{
  "num_hidden_layers": 17,
  "hidden_size": 320,
  "n_experts": 48,
  "experts_per_token": 4,
  "d_expert": 80,
  "d_shared_expert": 192,
  "hidden_act": "gelu",
  "moe_layers": [0, 1, 2, 3, 4, 5, 6, 7, 8, 9, 10, 11, 12, 13, 14, 15, 16],
  "router_score": "softmax",
  "normalize_top_k": true,
  "routed_scale": 1.0,
  "balance_loss": 0.00107,
  "balance_bias": true,
  "router_bias": true,
  "shared_expert_gate": true,
  "init_std_router": 0.0089,
  "lr_router": 0.000519,
  "vocab_size": 8192,
  "norm": "rmsnorm",
  "norm_eps": 1e-05,
  "tie_word_embeddings": false,
  "optimizer": "adamw",
  "learning_rate": 0.000711,
  "beta1": 0.9,
  "beta2": 0.95,
  "max_grad_norm": 1.0,
  "batch_tokens": [32768, 65536, 98304],
  "max_seq_len": 256,
  "train_tokens": 507200000,
  "max_steps": 7895,
  "dataset": "wikipedia_en"
}
Below are experts of layer 5 (counted from 0) of a mixture-of-experts language model. Rows are named router (the router's row for the expert), down (a neuron's output weights, with its number) and show model dimensions 0-63. Each number is 128 + 32 x the weight over its row's rms, rounded and kept within 0 to 255. Numbers have three digits each.
After each expert's rows: "comes before" lists some tokens at least twice as common just after its tokens as in all text. This comes from a sample of Wikipedia text that the model never trained on. Tokens count by the router's weight.

# expert 19
router:116115090103123114138146140170078123111144160091082143172056122122109130091154124123131129088159146083183190152182149127128060096120087134144151149085113078082100136102144205122098160126175096
down0:120049150153095129129144115121097075076169115121120138122126122134158108125154120135162104116169113106141102139135125109131109148102142136148084114179133119134165122174179127116120106148090160
down1:101163158116081102076109127110092146137117147153096078100126137101093129129151084152131185121129141121117123120140142091187130037149170184085135071134136145176184101128120120102157144131111150
down2:157144210161114164125123111116107136118119129138133157102128094132112166093091105110157138160136166133076135135108161152181127109133079183103128178176115103183148136085122032111112119080100121
down3:058136087131096096100064140134132087191127157110177171103090082094132133098145114175148133174104210124115082099092140105139149140130150108118109144127125154148130184156121163086127123090118101
down4:127112159141086145083091101046141211125144162103133167179119159158111100057113142133110104149168114186072120144102141148113155123199162153094058123077192119154158156130119107203123080180129089
down5:090140142103098083053105161149112124133132145129118154168070117108098143144147121175136121137094061140100065129064143114108136072074172161060158078156160139141147065123175167176164086159159087
down6:170137142111133149169105085188091083086137135091116142131142205092111160130165155129142148124118136067100079088050128121135132045154028112111167078170109117104114105083049114125139150111145187
down7:139120147048084084122105132192176140137133144061189198131172101112145183141172125095165159156179104147098106093109106097126066135086076100112148136112143122104095157067107095205145075149138136
down8:125163057090153094167124150131136122134139113131136162125120148105113131148141081082076085059154121133159116130157089137121063122152118120157112162130089163061069178080096187037158162131151104
down9:125122114157116103160120055154117162151109114092145078083154153118111153192145088114094142069070075127099121106089120104141158106083190122098105068151106067107150107112195134153145147149152046
down10:145148154152111102170088170166127070091204118130031121138087098079167092079147103099141160116134133118160138121180103125112184182070109148074139104137061064145153116112143094128149148116111176
down11:125164123121137156089105166141164134074153138128078093163155168156182126133109148105104174159146152156143141135103105121070151143165140169120110174129110132160091152147126093091167152123113129
down12:166157111169156111141108096154132098146116168113147120078112111155110120158157107141143147124084174137093096098125094107087134101165101118175118087109130105100143100120097118189177192090133152
down13:052120138105102139122156158134194138138124105125126119151077097138125135146099142121060112124139178151219120158096156137104171118102136198115161136114131164098119106167141161171162111121111143
down14:105103148102102169148122090155101112105166129106172152141152197158122052137205104154152139092108103110194101120061123051126158136154112142176130117148059152071134154121131068138142152128105112
comes before: ",", " of", "9", ".", "0", " and"

# expert 36
router:116149130140129054140095129149139118129085129146175174121134086201120116153125092142164091181152130113169107142078086171121094146100114163148164172101082096109109138086173190133095117113110099
down0:191120121122124094127083115103147119128096150131125110139066164094182097143171160104124125141099079163104100175082171127136133116111132117149096104150133156118151108144088052097093096143146115
down1:072093143141153110097110177122138148181099072144107206091137100090116122153134113133076125128077152150145157072122120124166129084154087105085133135145126127128121120125107124162096100140077165
down2:093156082134108193131104180121145067086106143097114127078083140129187117175145094116128137154124129084062146107111174130120091095151124117143183162140050122156116035152184133109134180105172189
down3:106064133135150130125139097130059129169128139099083174059096120073101181137108113121123145117152127074206124123130092121119078085113151106104148169153159145111187173134081155178169173208131103
down4:072085124081154130159123127114133135088114135110185168105136170048103147114144117109195089087073171117126117138152102144153188081200095121065164137122118119141144099121101137174126099158071161
down5:150112112115131140174169088099118127072123110077138133147140120187123109109210104155155138114154126046153134180111156175125109081168148180104115115144172123092095084136137110161127052113084178
down6:129074164131083154174116096101099081137130069078136132155164111145107072152177119115128095208119138140123145089172073117146074094126145179113132077198100145132181130132177079131165098127092092
down7:103126173171097126136149106155119122077087156140080082085129130150107132127093124149137129144130161176143153148182125168128088134129102203154148125149134068106120139159150103159161093175144108
down8:183131105083133124196131091111085155119178091106120123185120111129096114125170134189175073138116148099135137149096100161103109076159111130135162077175079139067090134119130104124086059099104129
down9:193141119119146119134165143150132152137130124119120079108108158159158136135069124152120127138095181144085119117115094114140144103128107127124109162092139107119100157110160139092091129161120115
down10:172129173160118103163085155095128117079077126201189182111199155066117062157110116144100159106169111237077141135097179139163111129145130125111136142094129182140137091119125160167118090109172145
down11:171098158169117095146102125158065117086142108091122089131123095097106076134156191194132074166125124155111146125165150149119086066118145178093166130154122105131143123195153121155153101170078183
down12:167079145132129116145147097133121112101159125160129137138169117104094117092099097165146083124147207113177157163115085079157145103110095116082134186155140161131130077127107132125105107077001109
down13:127122108110134138115106131142118124091100119104159139161164113104124148100169154124135101171131130100133156164098177103144073138148122081125126131132108081113108152153111100122134098120116109
down14:130116115107129089136151137141108118132094151116151109177115195159081105066101088122063126131083113149199201122101142149167104110137065134174079134061129105180164102073119147130144094114151144
comes before: "0", " |", "6", "7", "5", "8"

# expert 32
router:152132161092084127133110154127132120151139102143138098130131120148142097143156112104121048137133119090128173201135124062148136144187109109081130073104117204148112091128065130130168124117112144
down11:161098122100089129117128168092092130169161213117059152157106124181091143113075128152197140131153130144154143144137153134117141115201165160119110090136168175076103111119177140132130115120046115
down12:126138130129116042118171159174120180172199205142148148152109152083136131134042085103127173133108145131105126053084142136116154126146076122047101141097182127178148143119161136145125120163072142
down13:117173146100103163097165077094172161087118104091144155147100132144107149177157136121109125153117162139108128167176203087123147090080074107129144102155131125147133162156193203158122083111086119
down14:144057092123147154139117126118145117170093153127122121161118124103111139130109140095123126117146096126152114081160067114122109096094145125136069148138142114152164122135136061152136081110131147
down15:123120085154176100164148136140115140094145206096124115124110148182126169127088205202112155113147138147113100094126135161117119075169160139136135155120166068057126164124144135136167081099159118
down16:135133069110201154127154146100118136078136153067148139091156120179064141170098139112106112126135135136144126090136128149142157114197194177138184116159149100163118136154087158131144088144114142
down17:124097140083136140099126149147125116141163090124142130068190111176125156085132170173129094169093121143165142077109103101138108179080120094160104158094139105140168127121162146089121174180165122
down18:124102141052087172160103116137156084157148086073141133152175100204089153139159109118123151144158147071139105122126157135129127114124132092171133141180110143194124140130158180120143149113142108
down19:086112145148127128064102138175137136145190115236130157164112130113173107088078077143168110127090111136115073129069156146090145141129115171104136123105100183072119094164093153150153143160064109
down20:097115160114213122123119194144105140076173220139144136098108137103119165124135204168118125154137136152108143109122112138142125161133125143123118112137151104105131154142160130142143115118132124
down21:098142134130108139128189111135124115127161124123187088139113158123173178099129078156155145139176123143117137099163150141083117111145127171114180121093169096156118119143062152108100182169095080
down22:127156115110163136134194098152149131099092177118147161164096064153168152129060137132060117053074151158105129078080077132196114143100175059150146110184135050152129125125112083143119168112136162
down23:204128141101146122181159109094193127154106130147145067140127103129113088124150160088151111103140147177117132115144184137129123124117115132068132083136152133154167160115129093100161135125186189
down24:149155180074152148121122117129168094102137145112132135056168169071146150085105120161169150097150133127129113084164087098135123141135138135121180138189120067128128154098158132170082110113149174
down25:192155082127178153130082144069137135151155047080161142101130136110116135108130142044155111085155130137164095118171186125153130102105124107147129113157085144101123150157152099082122087137160186
comes before: " |", " (", "i", "u", "o", "\n"

# expert 29
router:137105164119118139099092104118078147134116124107212130047146123119117103137163130176170155148081132140171126139092144135196169145067110115138054156121128132092101129184079137199188113122107129
down11:163138110116123078115175138149131101093174139132131154090109110170112107137150142147109128090093134140131144187104140155146095121106161146112173189177125194087188086148139106110098143140152105
down12:161121157113149151122159088127083156119095095171103144099150119113137185152099123116170163155161123155118132089128164160090182123103166113129184080086204148112112088106224199139143122117107185
down13:152122134144108132146107146120134098057131085112127076117122143186102121152161149171143190167147120168104181141107187113146116126118085133116168152139105149155208122177130084144113130129150075
down14:188130115150100142104069160101135183096170108115112162088100098106140102130193152115083089125166138176102120137140117084111142114136131142118111191098190111185157123124133174155161128135083117
down15:073154089141135075162128103128161125120107060121107127149135133105128186153111133123114122124095125138195131116157191108159146118124114119147150170175141119158156094088110152099172150085073096
down16:100163141179116109140131105092123102172161139133085132125104156134141145124195163189104159128095180122108118162199087156097090139184128130111114161109099124113141173106069139122125139087123211
down17:155125127147157093132163118070136147140151151102147120083135148142094155131132147118229056123100101137127098164085128145155152119118126094152188148171158109145083085167159123121118094163101116
down18:095111186115103168133120122160102075152102087126136161174132142137127097142111123085143135164101141108099158169147121137121099158214151113158148085108135104099131065102124171168125136106142111
down19:065097098139162141116155199101116085169159111099102141157141105173134118121096126189132152101157121144171112104177170158095082153126056167130168140114115082173135102140142129117124099153113090
down20:121154125129109118197062110072169105119147110081137156106127115152110139141104092092116128138117091084120130189133144109150125147117148148119145130059147162165183065109121134164136097147151128
down21:148101134131183142128115176107131132141089049121145094158146125122090106187170139139114106117101096124119113111088097171129191136144065092113183121124126114087100117139203122164128105147126101
down22:186150146075160109108111135093135165071152098143128092124146165109115142125142141130155138113086161159081115144079139147122143104136107090153220128121140110109106124154161137124119132107150123
down23:090130102113167179048079203127057127142109096087131110089099127121144116171127128144181112094136128123099141116129142073122144019094094132122178109108113137090140085174175109108171128105149105
down24:163161126156161087137148119101110189154163111115105132197138182135101124137130122152092118104134128132150087138181142169129109163098136135173128129147196133079132137140156122143142084078117132
down25:101154126065173173140146151157137125135129134108164176138112092082167162159109123129080111079125171166109138108179155112138118132139142235138095157141065120120154159100119173086124154110147191
comes before: " |", " ", ";", "–", " |\n", ")"

# expert 9
router:098085062095154080150148114200172149177148082144101119093066121125095134093129151081131095142178136077106136129112110092084168111160138183068074108144144077129080148127179141081135105115111123
down0:185108107112152140125136084105156150077151127098074064135107163095130103119155166102129084138085154060137184132151077146103155123107136141129144089090167132118107166119116135012110155121060123
down1:119116157135115088148090124125129112092176135075075111134133142147150142105136092151092166152168134135130199094129111184103119045103079063099176139114156140116153142143150076166091128106145157
down2:080116161163150098129126095129125152170127090120093115110155129059099136117102134123136111148139081141145176142136137140124145101151151191104090137125078175191126124141112167173143112113121122
down3:117134158067079122130138116110168160100111131134091132143213121114153113085110059129066163136142126139151230103181116130134168085099151088154139149120124223100088118125114121108143120070139111
down4:093111084102056127086053137223129138158139199161164198123125154109152083101111136175073076141151193145120137097051152165156078178094143170140190144133115110073132148074127156118188116113137158
down5:134155154155124102126116039141153120089131181152175086128128200154166094121100095150156152114123115113115149156093137135124118092190127104142124099160144076177129097116113068102094083119184112
down6:066119182140136128171175111193131153122107083078141099108145129097103124109098127122135144117131033114072123184156120153138129138134094146113158142123165106126128121134135134146105100126080175
down7:115111073151153138157108133123118199134073113105091048129196133110157139101129078101066137118167134124096170125143114126147151159080118123173131160167116134141125120165110170102119113149122125
down8:149135120135135111084119086152150171026053171223162140146174115141134131176201116099103121122077060096102162156151122053137181146110162095124133104173158138105140199114055107115103111113135143
down9:145126093058147135120117137135068213134102054133172128099103149165134159138166098090098120175173139117141113143104201108153151116124085132129175124109122144033144143116187075141109137084085134
down10:119133108122129140169109126128089159143104094097103130092138112130118149181074133151116112158190180139127143108113153111067145024153179164172085123161130130060136083133159133139111154106102154
down11:102143098133113185110137082114134129108104153100093119055119137131116145109083137107138103108121135129215115099152102158090164093109143138117114153114146121121141107142158102073114171131093150
down12:096142167140137139174129068136137135099191114090119140133116143094197070139099075183118143064134145155091153124194101167111117159130135093090105086075120107104137125176052169146115087151064129
down13:033106192115081113180126164097146160132124138137156140095117096059134096098132128094087102131129135138179108116152084094135156117157183100137145092110151077176163184094113113134163124156145056
down14:064145162143133188135079071152121085144172135136107062127169093161110061110120094112131114119108122074131145182123092125125123107135152104061181083100109116114149155106142147140141168107146160
comes before: "1", "2", "9", "3", "0", "4"

# expert 45
router:138175120116117118117122181141098132152181143150106119126149160116112124123146148153153085148085110133129128150132099170145137100128207119120087129095097140138117143180143141095145101119070103
down0:106144144128140132112189141107124069181090089131110095152085106187099173175103142157131147062122182113150147131114188103081180153118091164079173114104166118148109133152156137110087100070157122
down1:163112115134069083104176112065167140176135101199100081049154118152143145096116123067185107094151141158137152116079120132154177136138109146224221108182122076140111159201163137082177136179113120
down2:160173139153096148137153140135128123051129126183054148159193112133122123123086076133146120122097144103162106113151120121129140137069071140101136150108128160120161127144164121079136131111099139
down3:156095148132147179128128139150118117091139167122083149118127123122183119107155095135114087097161185094128140125129127088149206106175165135176118097151150164122075121161063123097074137108169134
down4:140117147112124110144118127188106120144103171111165201069114146173157165080083047088102136117103140076109107145116168107087126143126110083147153136152118165095119147167162098140143139114110166
down5:180169149112147088152116137086095120113144143178089109104123135071144100187079110104169091100116128191180153107125097141189161130136166105120135149142106136142162119197144074121125069101130104
down6:119087189056152149073094165147140152168083179121164173132131120151165128139144140038111165125132100112096097108138088080149145095106116143094148126110147140096092088116086083142106106130117162
down7:155139131129116120109188093067074145130106118107119145144137134101142145094116141129136109185132099148084110114162155079104168154126085142038147080143161120146114121079110154125094068148124152
down8:113098100079143150129135140143125117098128119124093103103086115159142088175135159149096069132189155130099166150103083116125150119118083150152193089114150152160127114150130125113143139116223150
down9:121109136085184100170061110125169143171141152136160123120113148121134108113126086115156132111105125173094141158123108087154130192106108146121212041166153149069143111093145108121093120187088117
down10:072067132155106162186130106099067139139121161161144163198100122081173104117083113155177178129123085128107107100144137140076090079092134078119148111187156055155087079180139122138119123134128154
down11:091142113091195078147171130121102122166116116139166091124126154167171146146161083122103171153132156116138138092122115132128172120115124149117133128126143190139070157120125167155134098128139122
down12:113135117080187138063059102113176121197143133174179129139151165140161124112134173075090097174106107149129121116128076132182137061109105124115183153094158097083141107132166095113104150141123095
down13:155115127145162095113114146116096088169089098107114091097075040162138161064108168133180123130087128143113168070102149154150146086094141154149116153135134173111115117157144076160138123080087135
down14:096155141120178128148206113128109104165120124079201077141109123172110080114141042120103158175158137158128105146133094145074106072155123122065194046138131148116116084096138139092094105122121126
comes before: " ", "1", " C", " T", " USA", " MPC"

# expert 2
router:098097151101136177157138114130103134145027137170186132078144094158192110143209110074153140110133121119095161107105091172116160102094121100101068085103107157147133157151090140176120128117116170
down15:166201118120162096129083143143080170167068067107151091150126145102120089151141082127137102127172174144152123108135113107082149141138129111122182102142184088150131139151165119117190125154135119
down16:144140128153114100097147147139146127101173149094132182135131120074173146139086140161174189109060159192134092116124161103158108117103088163078123114102198168122150178140150212125078142124033132
down17:140148140122158184139154088130146093117065193133083118142158142106131112124174112128133124137131113164091147118144138095140101088081148076184113153131105072099157082149148175087151117164101177
down18:104138102163148124142131101150098129160084127113129091096108122102190147147148133121145170125172172162089121159111135145116167148136125108168163132162180107127160138114159137106138155156121114
down19:109118154151141104195126098132093123138090201091113169129137121182107081124079152126147075103108142154144131128145130128099118168111126171098069132162075115133131142134084170135084134132138124
down20:126157136129124138112151173156156109129069109211103087122143101108191192142139127144158126159086109183092122040177123143042156133175119122094087128122112116108127103184096064120150146116144113
down21:142119113115105118123160099124092084103135103119104174085112141220125117080116142128083136108087109099169107116134169122182123125135091192156173079170110099123165177124080034177134159156181067
down22:136140122115164103200085113104159130149108168147158103119147052159088143121174109148118057140143100126115179118129186121106161170163141150088118086132174144108127140090136061172145139122198113
down23:147129085134149166106161089125068160089069116129148111181159163128075148147096140119050055135121168183149106134090105127128126082161113082141101106119118131107134098197144074133133080124093152
down24:098141099121176156087151153069133127166143160152191137109138104159130161108171142103104121185105132132157140123129110111137090156184163149070138134096136102110105136081145129162144114093119118
down25:155153120142189110209103099057092140094122097125168097143087132151087088150143154174137089065093129058210196174181177075115148107132182126102106111163139131109170138150165108155150182122103121
down26:153112090179181166185156147132078129093112176144095177105129107160150171118121105128119062110137164115104109145102101132117145147154213098108169112142141109125143174157123125101152100142127139
down27:143166127062154099113137158130197120138042149083094076227087120173139109055158181140135143071087084197162125084059142092141131145197110098163123085139160122133143151084144146086144098166143154
down28:115149123119077088080092099158120112129134116172103157119115112149134078125126116155077115096108137137148108132097096068218102139098065176162122198105142077157117104152205157153195104098123114
down29:160133132074173091137093098107130111135171072080131121135095133105161174121172081121146128127174105156092123133162114176105121192158072197153092122217199150093121115124154130162079145119116094
comes before: " ", "2", "R", "N", "S", " first"

# expert 17
router:177165070149117128123131137137142101129155121112165178080100106122069184093104160191153091122085151211163096076224180124175057173145120136133157120136126094118128113091176155093081152122157108
down0:030153173156125163095081147129142075095132147126106075083147133062140134126166086142142171117162179153121150119129127156107130093139113101119182158109126203118204172106141102091116103148084146
down1:143136107118091123129147169093096106192114132066080171084141104174155170123172075167097157135187121000117117133176242133145099108101080111121133139110105154152113115117136123136181104126141155
down2:191161184148112146119142100149162126126104086103159121141153087129133116130106124106161107163100125135172126152106102136196124146156103114155156158082121106117133156134160198119082109108126161
down3:117183142109154138109093096144205133080156105129170116119156139102145137150161138088128132137127137130103102172155070061072137156156109156144163106160128163117100205118126216112158127070095188
down4:179126112124158135131178070096116072136118176105153133100143105110139072097128044157160140104196122118152123092143136169144112136099154139158121133109099082101093115191141111137157098113083116
down5:139137169186131094120136135081066120120068089083093107138163104188141147095121127117136110119195145148191131122100121141111062060187119143166093168122116119118154132140104070127093113119083168
down6:070207107167143141110102171121124126132141125133110124069162118089109119170168146149066129105104130178087159078136062151153120142143184094097213209168137144137179109144092113069155089133174171
down7:156181126199144185137136101081174151175144181102112105124170157133122079138120129102131164167154138165104089117039089085107119057122105116136129194177088152137174144066186125154150156092119171
down8:121159141145142150135067139120114152127095124103166149191094116116138108077100130096107107131137099088147118129157174148165119078061216132122114063187126143151104120151146152123197129090140138
down9:070176150173140099175124145088119126129096157068125101100126172122184087125040093083136129138124169154131130073137142163140129099164076156122157165155100073105143124126118144089104150144153177
down10:113137131156109145093143170141114142107084157142122131124108150119118175124112107038166156155103138113111119151081108166116141178094058110136092070126092093143097123135109097167155146104159105
down11:134161111169135139098147087110207102168101161125120161081150149109162157127105079118140095117110073191118165110090159089141177109130116137201104213102129138121095119130096135119114096135093140
down12:068152146154094159140101167134139068046165139108140092104105219095087112187182101145152120148185117089153127143077137128150061066166134097131129162171084157117086130115101091092157144148097143
down13:119100160104122144130162161146151114080131103126154039108150149099119154160113185119094158071114152157130154101050112091139121112123129129111126181197141144117145088129134117136148141106148100
down14:089104072104103196137131105049126114079185159122064105117087171123101160099112130150170121131127186131154130104087164128151057097154079073119149167138080124146087183119173094103160149132141160
comes before: ",", " and", "'s", "\n", " (", "."

# expert 25
router:066125105053146135146107127114157095116070095134114141115100113130149096142138151121103054168087165143198153156151121128143111185163143091112186130150152060132116120165120088128152141129182197
down15:138132150124087120137160127119166162106146111119141153165104112102135130171145089131138098136169154159092123143151125107132175135117137123107189142133133182106175108108135137167134127096112143
down16:133117157102132093146123098105172164078192138152078092168183163151183137137158119133128131131175104098097148150081126114119116181100119115138139130146185150161100165102164105138154143130119165
down17:105125149132096150135126172133145125150110094093102120124129127101163117115101130119075104210171126078170154137139102103108171103090180077109077116100134076140129141077155124096187137151162120
down18:117093163152206081072152142114131152062177148142128102176133153199136154087163176136111120138157116148084102125149143115117186140180139139124189099135134108138095149119157088152165126188102125
down19:138144151178188090134157141120090150134096107095123092077126143023138174120118148167134044108143111152178119162149112077161145129144175141128120069189160151113116139126120147120118148183118108
down20:128170116090153122063118124126100169108163139124113097107168098069123094167101114173179115195197130152150117130101165104146082092145158177122130154048138109116094112123173118113127134088162143
down21:174153124079086071137119109062094124071103232154183104153118158176103107117150156067145082139145093116123124069155145109174078101075072107147133097123094081155098086116096175102081079140175155
down22:093124154121130172130147093126092123124131115101146108139134201172131061034141089079157131200143131113152121137123192152151154114168110108130096181143169131162152080134164143148132134128061145
down23:088128157127145153017135183158116155108160110096147143130094088029130097124147174144147099146169147109150155143162097081163136081153124149191137111128129129134136138105164184113159110146113117
down24:090114138215102134152137116112110167119069113162159147112190139089160163118169149145175142140119087077201140131116141149168107110130105136107079090173175115068127151101175154152090109167165147
down25:161125057125120063099112102097129095118159152157199147126124098091133136137076119113138139084087071107104139110149160127086074102081086162132164133124097177099102137083180147062083117115116104
down26:113112149099094130135156099093164135120171109096154139096111081126117084087139118094137140160141070114048075143110139149086119108097161140111149136066110138152154159123065096163085132049173122
down27:165145128136041126115095119119080145082148132101094166186117129101117178072080142110146119146154089019147136119148136108072133114109144140107131113105133153097129146109155122157157161093186137
down28:129106169131157113052139166113087187210106083139149184104101108104154150132117142146106121126153109097130137125108146042152185153147116063116113151119118135119124174111197150110161158160115138
down29:112106098090144188173156086136100149082175117112108113105108103106186146141178163169163099129106101119085177123122143106120101150175102159130137124111159073120115095153122107076146124130118156
comes before: " ", "|", "1", " |", "2", "0"

# expert 47
router:096109165114142165147164135081070140127117172110138139093118143081134095163131130182131104133099127158168144130119064123127079124099161141118173179175097104128101134124123057158125126116128142
down0:164125132110079088114103107127094185106105078165093056111157071096090101182119087120144140102125117089130127122177165098105101117180092147179143129114112138182124167112153145127153130091106061
down1:081120152126127136079190079147086149172132072104131120124129137177105165066107097093149115168164148146199134135085081139071138089078121148113128168146141144158167095184120160133092144095091099
down2:129164157110108121177102062146153146179098096121111119124129136158114134123141147128134129117153173098135113114159121151118136146155144145172140068152196160099144167135158132099178100107146145
down3:145091075126112157153101088095137131106124147094110079112141129165141029030098110143150132115137151131177137123108058166149136097177149105101086166188068116118182153175147191133066069133095158
down4:166161141134161162145111120105090094114144130185145088105192132142099159123136078142134174118149089082124111175130178183126176198097028097124112094150077113152148182150155185137098194133164097
down5:129118129138110085172144083180108129085107108136173108136124131108124193114168157119100160103160082083090091134157124095137105076116084107091157181148148106133160110124129118172162172129127142
down6:085131158155114092125146152084126151134114164186126176141151129120080149083140128131136133104147152163151109095048180068150096132113133167136135076112115064143142118112138084084124112084150110
down7:091160131168112087126199077179146142069128071107128121158150131136122110147149137176089170159152168141178118099097094163082138093153115068127250099116157072103124197165046126116163131129104122
down8:125139113102151038133198078171175106137140087153176080112151090116152104097145082114108119096138100108176120134113179123144150162134156128086172170192112126096096172075081126121094113112126137
down9:128119171185112088181084144102146153180152143137164134108130185152161057081099074125096121174114086129138102086077109128184128064152188109150112121084091105138098152102136155158137138072106088
down10:102115193098105142099138110152102104152095145128115133104150133199120146137192124160150114156143140102182154109122139157185115148096104068154130118113134106105118175144114101145183113142143126
down11:139169125149095079169051138106098109079097132132189148145130130115117159084111127127109121129136145194167130129095123114136160155073155080176140044128097118151139125151107145080089111140165096
down12:087073097182159105116119103059110132086160094104124184103143101132141160108157157158129097171111145117126132154164129152197179167102087104074197112177113147095159150167090086140112156161151111
down13:105100150138113145134162119115180138152103146097083114169122151127118129080146153140192122159127101178087048127146145130147106100170134161097105167152107092140167090132148135164118073168124183
down14:136139115105073103107100151177140174122132152148117149123130133158146169141137056160143103155164132178113146140110126129084118181177126117183145116131181156124072138137134143137106099131083084
comes before: " |", " ", "0", "–", ";", "9"

# expert 0
router:126127153097149127145154127122097153128112085136108148119158120066125088084135165127150093122138149123054123105137084143122098102136163134142132181161075130138110098134171130086151113139064104
down0:144135131049076065128092108130140138102134143136173138157095177137132134108097122055105161133101128133113133156131090140089109129123098080129142185130145107119188191152150094086104117132083151
down1:162147112110160122125157075122116129128150126133116192139083093131150136140085152107140134125115143129137170182169102079130085105115180125195095178132140134127144096085167100113141094160097139
down2:114091139135171139117160169152111170101104128101042136128133081142141166159122103195103159130126150130201127113123086103148137071136189111083122117132129143121136112130124150149228084113127097
down3:118218103092141160158171059103176164121102192122134145142117166081157170112087170158125097048160168131138154164155162132102080114079116097143144075125157122095096115170120136087169130103125164
down4:128140140135097122106089148152130161094070146121183072126099128067157106172175126082112080097177135083120175132135136122149115181137095133125122143077195095136088167113101061145147106148128140
down5:156132117155130128093165104126101154173226115137084132094120115119157131081153109187160115120180083173162119095138164123102149117130135174135084124133150166152159061154115119106110111144116111
down6:106115147134127083079069177122102125101118153099158150119140053058197119135149129084152101132155159092102121099114120106142116147091139132105124172089213114108118102114196100166148092137077206
down7:134134120142139031198079121108133091102179106149136150163115111170117137101164165105101161083154138155121166153115172103123165145060068145072124181096098126096133084104056106102083191089079142
down8:150141185155167146146151134085104066074162113127065150119133106124061096146127103150064070109151106176141135160123152082067146137086139175171167089193156118117117138115171140108071093157205124
down9:152175150161126139131123150171070132117152124158111129172104111146144089158141124113088163101120186107128132080124143081136100173100158167131085159137125032133039135127118143093148138128117080
down10:096136114117118152079097139128097126094190134107162060107092143211098104117088106091074125088123104085130072124140173157119149124175085166176154080111148117106140118093240109114121095122074102
down11:137133181098138161109112122143159155141134141102117162119096117054109113124192157119170160131153183160137111120131117148122157110082192112214101154072172157147092096074138127159138131145124101
down12:117153144114156113153135132135097176076133157114088085123090111120168100135138139141104151107137099144131147104120169102123108128146118133157099179128180147129096092098063120079086114152105085
down13:121103071117055111045148124102148123114101133112144139112117168078068130089109091143148097120082137139159069100168169113137168083140134124136106091115163134138111096134110132157107089181107137
down14:108158146134106084133145164052150089114134068119118166096172117118116125163119119119123096119126149107167164089095228135140182153108103223161179105110146128065089144097142111109103114125146111
comes before: "0", "9", "2", "8", "7", "5"

# expert 16
router:090101156188124135084176136172145110110152187118137081093084121179126112127095113097158138121140115157138141117069201108127076116069175192172101144160162098108131135125121122153130105127136135
down0:123142104208116104091132138142119155108184116154178089112136113201107190130101116147024137169130187083128105104131143107122108128121101141122112129146107087066147110138115127113143153111083134
down1:164167131100108157136128158165145156105162162119151100126091215188130148129140133128171160104102107119126119129118109102162100141108140082104201078108071171119169152092078138149118078161165101
down2:075116135163101187095149134113085084107153128108161112103104171137128155110144106105131141133193123163139096106190152079122104122154114175151115184131115118087072182117131190120134148159154174
down3:085106156176109104096159237084127168125118112134117081108135112122137104145119113197134102168132114150104101107126126141114166106144121171064129162119136126159131147138140072124145135107127129
down4:167108060137155112136174154107141112173101134220111145164157174153123164115164139108167116067115191095094127157148107185120126157096067154137157094095168094149131132102125137154095127093186133
down5:126095105169112137151160153129124109143083148121217087127125113158143148162112133133086164157085103125125120119085117150160152112177064148159096128117151077167118169116127101160076104122116151
down6:174127119122174159145085193175115109152148105081142183128120113109122106092117153109125103133129126135140094146089121127116146180106148074149142085091130139142157044137110147130138118124122151
down7:106142160128109124152138143158114123088146126041173146129160106105146157164147089171137129131145125178144130153108082146105125122108099180132119098111162124140105117097156157109151150093128088
down8:183120142092127141069154130150127151109127086104136087187120119146147126097098151106114150078111105154135160165078116113110101141135091147096085108159182175154144178081100139050150108122177140
down9:108155091103179138170104108086148127145053125136118129126148107126157146109160103184072130154079088126169140157118132105125116121117124151166144089146130090059101099085130112093111205128075105
down10:148115120096101077161137162133168190094116158123231122181171190148097118152074129108163089119174114170136123148096091159095059143131094140128123097130135118150104152097090075134130096161166077
down11:110107117103087048096139103118130170146118138123071156181104107146144080153153165130180160095092108187146099100116145106150139135129117149160081069145091119171179113119095115132076108134104182
down12:146148197041177131181116143113204147156093133179103124144173104137103107069085147105158147124126182114140149135168118170106101120135129058101131114134184099108114104120077068093152095152109236
down13:108114123134117154065140141166163168129127121125186159122105162118127084058122128130082171134110116078154083120139095123144092155143120144090120110175093107147154112089101199182126087098105087
down14:054160089107091152104108101172162103113121142150190123125092112201110172124089177122163132133166115172156082175109103129130105087200100152175120123110181172072170217170142108131114137126144149
comes before: ",", " of", " and", " to", " in", " that"